{"num_hidden_layers": 11, "n_experts": 16, "experts_per_token": 1, "d_shared_expert": 384, "router_score": "softmax", "normalize_top_k": false, "max_seq_len": 1024}
Below are experts of layer 8 (counted from 0) of a mixture-of-experts language model. Rows are named router (the router's row for the expert), gate (a neuron's input weights, with its number), up (a neuron's input weights, with its number), down (a neuron's output weights, with its number) and show model dimensions 384-447. Each number is 128 + 32 x the weight over its row's rms, rounded and kept within 0 to 255. Numbers have three digits each.
After each expert's rows: "mostly gets" lists some tokens that are sent to it at least half of the time; "comes before" lists some tokens at least twice as common just after its tokens as in all text. This comes from a sample of Wikipedia text that the model never trained on. Tokens count by the router's weight.

# expert 8
router:201095135104150110112128097082191060095128142096186111171083073174050137069154146088084205175155162097130124105161083149140125144122061124103079137101144111137083135152089144118153138105084116
gate0:121096174179156146161070112141142111119207073103109153118046085136051153142139111126139115061123134178105190124108174088143139128126178126131103146116106138139050143119157078165142181144145114
up0:148135101152101163116168178091159106143186135152127121178099079107132166117196115145145131086182171121125108079112120138080148070147181088068131120101138100164112158130123098154090136172154153
down0:144087142148103104136145159111090127136135064126094151124162105167115177115087142147136125093146134168144185150120123128157051132164158149143117084075050176160146074135083124183126146111132129
gate1:153127095066149144174109137134110101056128138139144098075089225154096140135123140080085106172156063105082084162139159182095142080144135207123143114107121108153124140125096150151088080075130128
up1:149152136073114181094122131082139094153107079112099120176176155088113105152166115162072145146133096100111115086038054104096093096124090083115134097145151105136141103089100146110143114191152097
down1:136114156147156148132163087137199131142157107142072096139153090139107099198139121144125074073115124119155153095122106093132097092156087121164176126106137134182122064117166112118112145111141158
gate2:154185113134120156086200109190100113170153134132086111152106117130155077110144094168174145138106127124148062121085125155125093098169190105081173128153107108101129102081096122112146074144134102
up2:125166140060122140095162117154046153155060212041130125146149118081112130095108124151089158134128087106072087071142082123065107090153070095129170074131142076136124148156150150115148101143104156
down2:163130146157105125157123122134161136138085137138128158188134100085131130164192166092079255153162189173128104123126120174104128087101127097114155103086159115201131087156124136123135125124104113
gate3:109111105127145104196135087161140112115110137068155122082123031146107125181119168058089135080127129125074174101160078169139155132120118164149114154148143132133075131103117133138106069121107148
up3:148142128176152151143047152091144080158101139133151180094186117123113104090070102206152116051091113115149100164139097126078106152147108196149161120100131102144117145078134086135063137128137110
down3:111181149147189128135160169082188118168195141157121118104161159126167104174109113117138113078166128071082145111133178095167164123075137172153126130203157123144153158225152177092157149152107143
gate4:109160105105110143156127132176124131161174123146089111125143162152111135131085118138180135121169137119116117086118115074091140164118100083163156195114116086101113160167135098128126092135150085
up4:087170033155089091156113071155112148192168118179106103118046134139110132104094143127159090112141125148101094084199097129116086179049108120128103126086124072069092143093171143141138124113177114
down4:134179062128172132211102159124083127128103097116117189159097117098128112133209126123106204168102151128090158190132187089073060218136111165143129170123107170088148134138098125181110092119203121
gate5:123138157218159092125084104166151091105129103117120152061172126088155173141111155108143105120164174162137111122116114121152115086056157112114173052132167091112166125149108164120117133144109123
up5:141126087119112137124114134151140097069108147113116118090091147147112078193127167075194124083124138153136082097075096108167089144218135078118182164175143131115162122189141175121188140171182144
down5:116097121174047147144060129063180121165152139099112175077142109118149083042155087109107180139107176190188136099133067112141057044158054179165102142155109165121132140129138111133130186148138100
gate6:144053123152140151164123076114117158102149111134127107105125099093091151119104141108106143120068108147101153157167135144130141107170155116176166098133128168093039119133180145117148151072065145
up6:187149147155225141146129100110124241130067095109122158144072111139135133136059160153096156128137097119130116124064175095155138056124177157080147125105069166042089139153174132128143126138079144
down6:105136122128127063130135159145105117169130165114183159110078092115100124092173087163112164088159125098141161111107118112129127127154071064104124082125102092139104058110169144122126095114132155
gate7:134153151169130142098074139122173097116155177177116125093146100164146152108110103141113121123105139136123136073125124152085208159127145144097113133119153094094138159103122123074154127111180118
up7:116145135100062077163096150167141175081102078140172114152125124196054110082136069090159104126150120135131118117153118163115172108131127171169182134097122141130118167115140156122151072111122138
down7:135111101114141063090135138087161110085134075108190157162093054130101204130100087136114135126133106102120108148116032159177111150121085140123131088093132093058142142140107137114125103152080162
gate8:108157151143154117156169121113116110160068165129092119099154136132101141144129067143086143123108103139173141164133108125199081142143136148181109136127163151151113082099143156092108133098085135
up8:111097105125164158162046108182103161139084238127175085123149153198186106135109176109087141166127075166143108146160192175156128139118154140167106103082192122152159141122136136114127104151135120
down8:109116113166169112083181147184088166148084075146124121131146143112103124087131139148112105095100140153170115095105177115105081193153097112118109160098139181058090118128085121109144114162171154
gate9:093103129033151147136143106149120150129134074167161181112161084129073147134150113108097128134158144169103140137158108081128114151118224185119115076129185142163105125171129154113138127135158191
up9:152132130125138125164107124150177183087160061125149096152125139083163116113081191082155125132141138170122135112109079151101116113087110148143128126094131121145119128102173177129106127104114121
down9:133119085177169121133102099118150078168065137112142091158120111085125098073115097139128148186081111225194111172063151122111118170125157183089162071128118174118070088148202112075108119076149112
mostly gets: " 0;", " approximately", " www", " 1;", " ISBN", " around"
comes before: " ", " 0", " 1", " 2", " 3", " 4"

# expert 5
router:187116137095130138075155074194122141136162163118169117071163132158091181108119164071143135089141121160094104099098137137097137155095109171121117128128180078094119084159148131164112130161145127
gate0:106113121133069123108151090100152084054165074148166114118131119116113139084134147186111116124126203080077089126138104049140160102187060106183163131131178163136102125119146143121110101127107156
up0:142102133133128106127089120083095058187118110182184140089069127159088125134095110161117140175153143112128129137131141152142062095072094073083108157156114155138129112089143151129188073194162158
down0:158117105107185108140150135155143108142145158126136117066064086155101120130118109117143158148146086144090146157154184166138181130180067136183129178123157135138129126141108127153117141196147089
gate1:178143089116152127134116111158120140166101130105071152129183044099121114112187141074151126131090214139093106132128065156108126098107114139069123095118124183118110136131123107124086118137145109
up1:161158184132147093084131094143061160162047156117124118134148111124113137121096160129094099122144112118091077153090149109182171133134129161175141107073138181137133102151117129127112152160108140
down1:138144117116164171133147152083047117143059117111106157130200125152186137111116088149136121097188144128097141176059148106191116146105124095098113165119140155199123107095130197120098163079145116
gate2:181096098151129119068117087134118136109133083114107160080164153152105173159139180152202137153137097072155089150170091091099151091113217106108125126111051090085158125087127065138089106135100077
up2:118112143105224104103098168165131092156082076116153119100097177123135139087138175110131153146098078180085138110132114129126172102128111127175135175100025110132163113115190135145176071125119111
down2:163147134150173159109174137167129151180140137124162194111174095102117136166125096113137154106065091183078081130126150138118170182133132194147108115103140078148188115140189165128127126092144069
gate3:112148143173112129119067162106109134116165122144110108140144079079120131153157048149114176129135124121181114105049086188139090134140096105085168094155093134125131132110078128154054095143158161
up3:174166158136114060161141131094154155151133126155153186143078119173085149109125133076119141141167102164157167169100123148138119115059093145093107066147114146172095092123126115153123185062138158
down3:138060150156105134083157129117093076104120139124173136070096150145091059145120080066144172093151146144115129107119173140114086084175048121147054154135188141175093093095137165117138110080113136
gate4:163142085085107106103143135099171163124163085099164085059100150126108125150160119137068150127168135082227149129153131145145122110121111117127092118188150184157067141143095112096139134112166158
up4:073094133184118165147129141068137151107183171124124184109176089114164107102116077072142112063094130171162103115132157039119139127085162128183146050144122101154154114120123182088140133143139118
down4:110084174069092110121112095127152124160142117135136112111092173125064135164162110120116151118117115140155093100120164119129136129162087080138151122156171171083180094189123108148053146129124162
gate5:138160094096192074102134166115111131133136145176102141157145065195123085118126116089139134134161160126139138109093089112157160179078126124094158160131157129141144170098077047105159122166119152
up5:124160165155184096071147169150164084127125116109113154118103137144118113162119127068158150093157193107085134110112095146151143135078152169127173128104150157154067169140187053149098104105162138
down5:047107108123117094155075157157174096086128136049197103154117119118085081107100093115109206140131107123128140129113114101109110143068148082148119180095091158158087174060170114141089091125127110
gate6:182132093077124116114144092131132131105145138123155169114144132124085145080172118149142134151129102117129142149174096106186151131123142124193182163161133113112167091139160114105076105113072149
up6:096117172139087143130121101118120109080180104111134059107137132105112160135160120078094134128112146092084133124145154156075189113092154085073197162151133163098153162127080100111101153160144096
down6:130136028083131106093167098157125154170153140091148150095178149151165146153142101124097120113144119152067146116100121174100086112164079098172149139157109102124105104107122135168143129065177096
gate7:145153112170149103165053059185147118080090120068195159133166155118094112091174118083131116162117114116161114114113103093170172162045154152134102170143159107157147112119093129164146132126110135
up7:095152157131139114103131171117115084109185112119077109089155086133161129085117088136130089129119140075146140165112155178097160113165062127100084168126090131119180106168171112135096079174161125
down7:159121142155095100099093088083126144168198127168064177144128132173128151066162198067212096095075170133123132089152134167081097177185189162138128136109108088109063191073102159176158170109098111
gate8:184116148150086108081101086174080089139132078151151204146090111117128108109106135098132158101091079134115062105144117175171180095175140167084152163079133134156174135188150107148148126121144126
up8:075201103152174074161123115115182103089114125167095117110163118139135113141196094166096113111067123162145152119143107125119147156151107102080160103095075154119091122153107116096173157099138100
down8:133105118114141131110155142112127116192157131103161154139183104148091149095134178104134188158121165139097224076100152145113157069049162138141098164134119094085136136136099187173082115171104122
gate9:170250089114117088114155114152105081137115143138078229113128090152132130168129083112187149132093165085118125178093109112112107150115165123089134175116077156045170146171131145168150110177129088
up9:172147156075093149108151096133097114175111101144100128166122119179123109134129088078137122113206155099181151146105140106073098114113127155143100144119137153124110126167135123101212137133143154
down9:116124140147167122124138158118072085145120176140151090163141100119142114141097124146130126112192098178128140125089172141122144124130159120120114070175159086113133160124168119166127141110166117
mostly gets: " million", "200", "100", "00", " miles", " available"
comes before: " |", ".", " in", " km", " m", " to"

# expert 1
router:089135097147129090142125160139133077104070124084177164124118115061146142132124172128095091132181172094124144129083164106127124081137124163097080102130116168132188117188179131115175152132124184
gate0:138133071122174155110110204112099065120113140108110124062150128133101126177132046149169032106163113138155128175117124103120110170132136097178071100093111119156125111130171130107115088094119142
up0:135128087080085119068134121099124097136106094117120175149136180139136145067091145143131097147141101130136122111153072122145156127110058123157109150076167145091099137065121099175138094161125134
down0:123154125133093123142089143165120126139100130152172091072081110157087107170103115140095115158128127184068101127153144105172094134096092148119146118136172118107122109101132063101120099048137149
gate1:150103161123076161138081104183092084080090136105136122091108160102136135150118168125118158168148137122145091158117144115133207091157118170168167167116145133143147146106113194123164100092128107
up1:198126136129167172141154136155092091112122111154119128096211135094158123111083120160131124133123127136132140112149123145133126080134143124155123131157105109103059101102078161096115182141152148
down1:191129110101123182119085150113142084165158112114123126140152105101131176088087116196171163156112135126131071167114115109163129124053079148180167108096183187115086180154101145170089156062112113
gate2:160118172135166140117136101108068135113119116096160165184228128179113097134100124071189095182134120100137130118175134159104099119113117083145181195125114150156070110151113098081139087096083151
up2:106149172123109080092133115130140100181121081164127154143061141100101135158100178099142124153133114155179078108056159100143113142177110108148122049069138119137107061143137108128178101154117153
down2:122081138103091150114105118192111115190110111151121168189115153099173208126171128115108122160091113162119108126103141186148079187105215111092126160137098072148151094180151155115128131115113082
gate3:122104115090130172167141104193176078066135151085135134158185096069077117127126144147121130132167157129114117111115121109167123111167111085142133155085127117083177165144147123106137092106107156
up3:156137137123190129184100134168128161122122158102137171152090086077156157174096085122114126124121143165112134128192152109177107098149113137123154149129115136119149119121141072109129109173120114
down3:126116045117157108056120108119115121110185172086141162184146137142107162055181153137088115153140122129151116151123083147100146119135124136120075112140046143109085166090186077114142135173088123
gate4:137081136131135166141170154110132077120198094126122089184106156094155124115108176087107094101140131090105128099166121089082127112125067203106121138182131144127136063096074177159117170083184142
up4:127161203087111103115190126180110089083147097126134128105078090114106198155118130124148131099085160130094141131185110097131105167156106133114124119170138090081080132092090132167087117124152139
down4:160108126135134075079123131140135141145101122127163137155045111084155145110137122164118121159109120134163211116152101094144172113148140200112113127120137099121141061166164182151083179136113125
gate5:146138097109106185135128030081106110132086142163146121091154178125156113133165159166127107164113117147101094085125079128129132140109119093114071125128106108155142082084140118135171118181116089
up5:134126130082170119147120100074106123131106102137120102094190132169133114146125069104133131130141110176192104078097148168175072158128121077116114112097102160140107118156125088085189085118132133
down5:097123109161158161115152143096153152095165102110181065127115141209146151093195108088133128147172056147120117104099135151122124136083113121157177101197129135151190163077122164131157111107150129
gate6:146122148117144162067113155091119101152138103131178125096081094169116124116084148129124091144164136149118098124075140125158184165072124143154092188106098164137113136133072077127159058147085147
up6:192116143093126129181081145168160197162076065129149179136173128170141110098091104147185134171113186144128144051134114101085169126109114109050129162148196124120164143112092105121120098132131057
down6:138131142084138135120084182115123153136153070061138118157072121130134178105082116123123108115167110101211086115110094114143133129169130120168121140143138147161158105117111117116171150128116151
gate7:171152145066133146158178119151134159090175052122154087144128125139165138066150121104098134137164152124104125115152089112087083129123118149103098120133111098182152142138155085179152118183098084
up7:090119108156139108059056121097138154110119163078124137118140153037119093178142066144111108112125105140127133145128096131084095152193174129107124067146129159085145139088099120054184101108167120
down7:133100104180074144132155059094125168108180122113127159141166186097081108095136082086102084101125119110125130109143151163130119138099158168131160092090166112123153105113099125187070130065117092
gate8:159103120132141135165126129133112090087092094113122128153198078193112133172092112064155171109103102124091133172121105101122149107068094132148070130162045157078123056125103118106165123107087079
up8:152165102134116142127132072120123159093098112130121186141114119074179185109085133147136126153138125112154122149144164090102120154116115151125120073183135170130075131103093142117065086129208118
down8:145145092115121159157138119180153145047086145176127109107102150145180171137138144111123153134095049095121138121141118098148183123118107144106141131100168102122139111115092090151125043087142117
gate9:095127178151115169137166161056148136098118066126084104130119172131156127122087141114147108133100117090133114162156108082148112201132102101158102116098091170107140104117096058129087164127149132
up9:140065119106159078169070112173138112142178103123120117163158127146149155113116187143172143060105179150097150106216181151094135159104179151105063118089126073161108084100156111140146139149086127
down9:141110186120081153126138081161114118097109126091163122136068167107121197153119118157165120141176096083089045114102098108180090069125115116129128119166086073105092143094132093142110149109132118
mostly gets: "_{", " (°", " median", "–", " (7", "("
comes before: "|", " the", "|---|---|", "===", "|---|", "|---|---|---|"

# expert 14
router:100124140110105111105119149172108083141092088193039100140106139173167141093104159141137102052097142146072108127184166137109148164131167083164074076081134076126124116127177067175141204159095160
gate0:112070140121154160146144154057114144109069035132150129045102190024114119097053176180151157134151160103129118179137161131142116120162090147143108139183093190161203109155141138110083120111184118
up0:146076080139128101124144143154151159164127107080122178176109159130163136110118126092167104147213094109184130141092140085139138112126115117138163108089111124115138161171126138174175170162156108
down0:126102130129156185119156112087164126151147179108090137094066122092125097135162181190118140134164100165144118187061123124077106131084094178125066123150143088189069156127128157136140166148101130
gate1:131111151134131161132065067121173087096084145120151126139170084162141138219116167112098157118093100184111173158169104152150087112112137170123126135121108112136095129099096112167076133156139108
up1:155140149075099097135113090148151086087123132117169131094147051118163198203097143106146111124166120142134116095168124150150072102150138054153095156111108151173115084123086106129167155120175186
down1:145113155128102141112150146127137101088096122136144115153137201154144125098117127137112177104094099098140124081158159138120118153167128124091125135146128113150114129107092094125135133083127187
gate2:096081130135159108125082161144112116105113163160071122189174158145122115157101128142048092074072172150124142131157110108131108069114127175095152130096150104113152114091124124168130128108118132
up2:113069128178161136110110098146167161111118064155136102137149162163134121114097107116108125062120130159097149129098133132083149117136164128103140121138193106091122197030144136127073105118156150
down2:090134074126113153148130169128126107144143136087115156157129120179167110100136105157140121097131120083135106135088187120086155152104133132109105153082130050131168113157110105102073158159161120
gate3:095093105153112140106069115194080176138150096183147051098147122139084130124137159163174173122106094128115115130156102134089123157135154129063148111162159111108165098047117125146162142131101148
up3:123102120104121154148113111163148108125167095156111049127151113161081129157119151206155120133071130145130053147196135131121084169088154126068124087137124075111090108132100113161143154138093148
down3:133159158103117127098142117145103107194175109091081123155089060111115111150089148136123033074141136166100105130095170121176106091063098126142024120043157105132110151149124089155145149135098154
gate4:090200163091104134128165099130085163134098063177144110134158102173091171113137141110125147120176160087131131099136151114180072132137092125149115133115130112189125083160193133145141091141021166
up4:151113099062046067133164127124072113142196111125119082179131120153131114094204104104130103164126104117144102096119130171135071106115148091148103089104166104127167048185148136166116200146116162
down4:053114126160151146146058116096168191148121160142152137079121126134106099158115138139129110123197118155132115100122125094139147043165176149149096155114037142124175138069138126105144098162139115
gate5:137152120164137152159140100102117162062110162138153160116098172075104191108138070132106134122130050098134136080075059141145093097164075136120145092143121111179100138127122139164172158120192139
up5:150188150134128142127092108120120146104119135111134123187093114134106139094138132158114156119154111136141120118083085141089107115104074184145132088065176143181156113133119157192144158106108129
down5:132126150124074149108162098165122098103106060127123140104165140174143170126077182141086163106171154124115129079072096181093098097149162119175128108125125234124221097125105112138174108138143124
gate6:148089133147089164178141080057151176150148063123104076162124111106146144115168150122120109165147117166146069131159098150134165129168151133195122132145085122181149176154113118125112132157122132
up6:153171175123119143142105090147104183039109177142157135137117182103092133128172136082132135132185103136124116127086116097133173128099126146098141121093049128179126145141147121124108047088144149
down6:139105095120041127137155074095155116139109148107115120118134112131129189078155144161131137125147102140145090102119126154072144136152104106143079167105101118088136057121113084099211111141106105
gate7:140151167125194097127181113169170123086110138187107128114103117125110150156150141146146136153142108162101067149137159087155084187155163129143126156140159134145063165175173120124201105101138202
up7:120111115139097130130142156125111119108146127084114139128115191076122117110178094147117159140131139075125173137138093131117104066095063122139150091161159138089144069074175162109077180160106118
down7:034127143157123150141165102175131102132116154090155160134108215130115092133142089124162114127175132153115105076136073175121099149186109139143087145088140116214096111094134140130107155131149117
gate8:156226136074102147128128191140071153073121110122152188116107153095135086137197113127160085113103097117136160152084141116147142094095133061172186145121111097145183142163119168165146130114081097
up8:098086096065078134133165115117120112229215077097152162116095092104080087098150210119112107171122149153125115092115092115177146152169112090174110135137105148133100151173170125194145158128108107
down8:134135134088097080152113126104162157133111161165077127084129141101162159160120118129101093160052092142067153094195116180131144113130128167115072163095125060079159099118099143124116189127129110
gate9:129156083071094153160188131142109166140164138102126137133121142090115096148133128128166131149135126111149175146116149164132184120124138102141145142100108145177189110145118135145132070085109101
up9:139118122065131122141140100123079104180165149115133070114174082170089175129089155104082129112101114141123134111109134115107168098128092154178114139107131121094183052065133148131113145157136098
down9:137118096090161084176086094160069076111129074141127090120044181139093141183144147086132120124098068186158184149139167168120161099184164105131135134150085138144177119175071164142111077109141106
mostly gets: "\".", ".\"", " ==", ").", " ===", " However"
comes before: "\n", " The", "==", "The", " He", " In"

# expert 9
router:131140112090127128124148131084144139179137121165124146089168139094151112197114102134148111099028110145116190125152142151151122099116139125082134067135091126147176088155162103109166131110111127
gate0:080167167134085141125106114056131105153121155195114170144137108134136110108165099122108132132123142041160132155123113113173171173197115158145161075195114168156132094087122135144096154140153164
up0:087101106131067142096146136102156123187081065112127138135079133087138102086157115136110148141115126133137108141183113197077156128113137096122121148085132096077116195112185138116181079122147110
down0:109101145145149111116075111152153100093097189096098116106161102146182132129182153124145103123117127142072085158130165071103145098129140173131095122094149088165146091101148116126117132175123117
gate1:107135147122206108125084158162142100083098162130169149091070160146085140147101104075096105105177106114144175189142146098164085077130110151145197095201164152156136146072147117110107168143084181
up1:149110123192143115142083133142139104148135169161113044157124110147090110185115103136092114118112074108137153125127153121090107158155089207098173125083069105121067105162106097120056182110138110
down1:095099165149129117140125153124141138176124112155096123173136102142111131128168159161120123128096079116166150167180168124075107062159079116155138133157175137155101173141159137103151106176107077
gate2:175144101149198198119166119108147092165141087116150149127181129153073137140111085190140143137136111085106169159146105122085105126092118137100172171143119126095121125160131128125143171127157159
up2:100139091048116177119145039081141192166151154116128130125178140159144150143128165161150113129101104147134160146103150133122133130124138093133088134141135090167120129097126116104084104066167130
down2:138126148151144203163169073151121166169090068149103195178071147203208101149169157069184108110131153180061146086132159142186133146118162151173109158154130136093112117149140107152086147149155144
gate3:126133161196167090122080070117153116119058189091152150064128141107141164127100150122109134134166086154116103161135174129122130138135124107153082131133131128108156118123119106104132087153088142
up3:115091151155141097109145102163126074132119101096109066164145102117130124197102140120133130087097121100096174080080078206159102099164125081149161134139109151068113142109173121189169117126104088
down3:065119133153184115132162113142086141096116146095140146122149133180161163168150147092112101165167217116063090141127132146133177115162155103077111108120170150102161185132140163109181137094116104
gate4:108112106192076063088124090080155179158151152145154181130156158121134123101122160133230168164146119133122097058078139135125180167143092172110149125103124071171102135097225166212163104141127127
up4:154124169183130112121086129102142079151121133159130177139159091127132087115159119149167131129091136161161144177078146172157133144158119146149142104151147157113111166095115133114131115123113176
down4:111106130120115100138077126198168163132163087185105142151106169142138087139145094129113127072088040029105153082111105138116132133107123073132102085099115159137124108149109094138192083133154109
gate5:135147160127089132188093139131057128086123161141119155162153118118102096112129169179167168145058170117149129103131123107106148179177119085074133132188093106091152198131148166191136185151127101
up5:120147174151070095112070157158141156169141107125128133133152148103169150115130063159215104125121158151136119112103135142092096182143168155128120131123128149164117206147173102130166131150113088
down5:107151155094121135112138101153186100113146173179194113130105073144108152110190193137095128123162094147150141114148138106171121106189114109110156046096130122113101176098141134119142130131142158
gate6:115133139117135073130093218127172119087124116136134168161163053103094095004224142101141115121169159162099089128106155115158161152069164096175120160169099117127135096143135100135127107191113135
up6:106151155056095153206186110111144102161161075129120174164188116118112109126150151089159180139140136098112147142152115141113130140120105131150179182197188115095152119151134098079061087134119143
down6:098179076161120143130139145152104174165133130109129103109165090117116155102148181162106080144152129111163105122152152079070125113069116192102116064129133093119133121172152153131134185122121133
gate7:168119110129153127182158140101125108065151092122075100141085190153114154134113131074195127108083131063136138170134102137076112161140163099161095166142161164102108124148172123163112126123105145
up7:103142124167169103156116139091150169139046118202103121120137138106116091139131127191118153133116137121148155066130173109125151181104147156153185038146140147103110101062101090167148133147176169
down7:072088088109101084096166146130133144131142138137147117069110133086118162168081081146105087159123102186108105174107075080084123106125050141139086082177186090140114101129127098172121180131151093
gate8:172088120160108117100131147173060066100121114164101101119158083135144143178139146115130134112106173117133199111173115162086104084134200143155161148168092142107127120155168117095168102103078174
up8:154125159177181052193111167140197143130160036098084115144097126128120142171158158056148107140157064141106105164112146127134147159158114146130133114101151131151122221138096131183170101083138107
down8:129121142113096082093108153117071139182149121117088118153145122102129193035109201102132087077147164132131143116144159173081186124107134158083190108102112158164145062123104129129095107158062162
gate9:128122137103069139142167113132157173136176172031147080216133114140151161115132122056136172110155116116093160078142106087085087062162078132150200148154160180148097168166119179157160151158109125
up9:182120083084101162152144111129129095155158171148139113065176100151078079140169109147138134088118132119081131197177142085131150200106105169134114178117134126095129151123076126111117093162139148
down9:160106145175127149100155156133133156140141145093172100115172154101090167145062136086142130099135100091088123147122169150122086094109154136138166174107130114105079047152138148111173114126105095
mostly gets: " re", " Coordinates", " Genre", " Website", " Vice", " Starring"
comes before: "-", ":", "=", " Born", " Preced", " Country"

# expert 4
router:158160143114106128174110144169096092142126140113139102181158169200168084103085171098120127067097172142175142138138189113115119094155107150127111136189180053153111137090064133163075117142174068
gate0:091148108170045108153115162090182107085135110132165124136092154071119112114115157165191127130160132111140043080145089090097136104124150101065111159153184128107171146134201158115119125176097137
up0:129097108200148147120153110076140085145154098114122128162099121077125114126105135162147138104100099156152121095140147133124132145100137109146070174107104158119097105090143132150170100072072146
down0:140150171093090138116143128070182150140161117110085158132077116132131130155149096133092118117137125095172125099129092151110140192111093162145148150091132146164169152108173110109164158098174108
gate1:129106168124089125174137107100066138175140124153165112145085148143097081089080096101179066153113088131066171125127144135107155132150068153177133156093090139128158131129127117093183174070149117
up1:114080084173126145085104136138138067143149114055113131160062125122126089116117134178108123078173159105187103140118130100129124146084136113073159103096091169135145115074137113135139081162169131
down1:128157166102154074112107147126175139155161123108103071132141124116173074178031134115149109121120140101095116094158116137133137142128143165134088099111113210104120142141060105116126189147124123
gate2:102085085082106158152114138084108096182196188125151170106092101171164123146150196096178175093140161115115118080195062145089102113175134051144177179168129119152078127107106085158110207132132153
up2:140125140104150114189097128124086151109134188104135130147102176194121108138161176093164108085129114128152088117196166142087121072080139107110156107054085152147113162146087135186126080142158122
down2:141177102120140094139137119160139198089110058100127163069145151140093175129143078094124153202108079139182113147152119086127104071108107122165094094119167157132094137144105152131108125138084064
gate3:173117126153106073132113128199162116142194075089112144113106098154093092119098129143107113141146139121142110124114143076104031127092122140173093092090063117175125161102140150102152114142161160
up3:081147121137101140100136117158129202150174098120104071149099074116097089083136062132109125111065083133109120155124119124073193160188158122158110149127138127126075095102065101110122161114127162
down3:117075171100144125135126120159119115129153115105111115172189124148170140151186158125144138117104116140126164148076089155123131118124154117120132077081110109100125122133113127093152108116137135
gate4:170139132085160077079118128163139089124109100134114151131130108123092126124184186057082110129113161059132099122124109083115178135140102118187174158144122117095206103167100156226104157141122129
up4:132112166128144071106116150141121112138146171146111090087128151176138163116158099138142092137168165099079159097160193108140128132157137142122147210121130100110153147149165136150139154130167126
down4:112105060122127134134092135163128173107097129117105174119128109131123128184130168161092132131153108066163180108114154122157108115077153159139105146102087150085097178103115147100161136148131124
gate5:161128127115183139193168074125210122105118149143177177088144087109123145179117140100126125113114124121090163085154151126083129148057144190070105139087076187059078070161171114106122171111158127
up5:088159186147088143124139131164117078120138126102146097169118099153131137115148101113106152133115168082063091127094082089156162131141104057160096107124101142113093135152155121114133196130103103
down5:128121112146137128125139161126129115101127124138109149102059073128171155139178080125121138101105140126158142160110117097138099073132062107108105112114165064152115123100099161088178155179108093
gate6:142109089139139138150121068153135104135104131150136109129158135181119123182127124118129195148181116137149097119099118117139148187121168122109171185128144085131100102119192101113065066110114126
up6:138135153102146167121175113119143075146189108144155128128186110068142184121075152085132135119074092167129173165158118119145092149140165177103134103105140160030181074146190103143174136100102124
down6:139127191056183134114127169168182092172131175055153077162179147162127052167091120122082139085133081168127177083162181115099193104139094111168168139145037132126147166103075135156179140142123087
gate7:163085165119165117086114179138158174192141134136149129127118095095156072176103097132117143137168078095103136162090100112109083154161102105064125174098125128138126158114205101175156133175100098
up7:110086170216120085105118206128164146166152122096109153149127105110123144151106101079097162120113134122094162111146135144116146123100157134116167143069079143137101099077111166095141124083113143
down7:135151098130165095205170131126138149187161171107123189084119158162135148089107147113156085168079105126133133114184144193136182102091146162097062102045121142160130164151117103085057119139170164
gate8:160074133086132108131134156134121150148096182130121122154112106108107115084118142144109140102160131148082157092138119070136155155151090113052160069153112158188065189103126027111161103154110149
up8:126171148157101119123145110142095141157126073116163127198105121061187140110167071136089085136064094146113193148115106139175102107088081111183150106122093064120122148097151127078181114125191128
down8:106156097158188143175145122131144067083172173129134112128163161186129106070100128134166107152100140097137051188187065095173120150137082119154189106151085100152137150157188107154203155109133143
gate9:143134142072119126156111096142140115108151174073119083138099065138132103158075174104134179126164185131160069136082110076076108102186138138134142131139135153135152132187119153071133157148104136
up9:203097128123135137119145127081093148111135045122142078163115096211129160168176137142135110070135090093161137123034153154170127116138121160147173113059063075088112177118103120148167106150164132
down9:209136127099124141126071148150156178057120052088071158110095099159091120179198136176090117156136113158129199130187133120168164150129137150096108120099088127121127086128122082157084131115156144
mostly gets: " David", " John", " Michael", " Daniel", " Paul", " William"
comes before: ",", " |", " (", ";", " –", "'"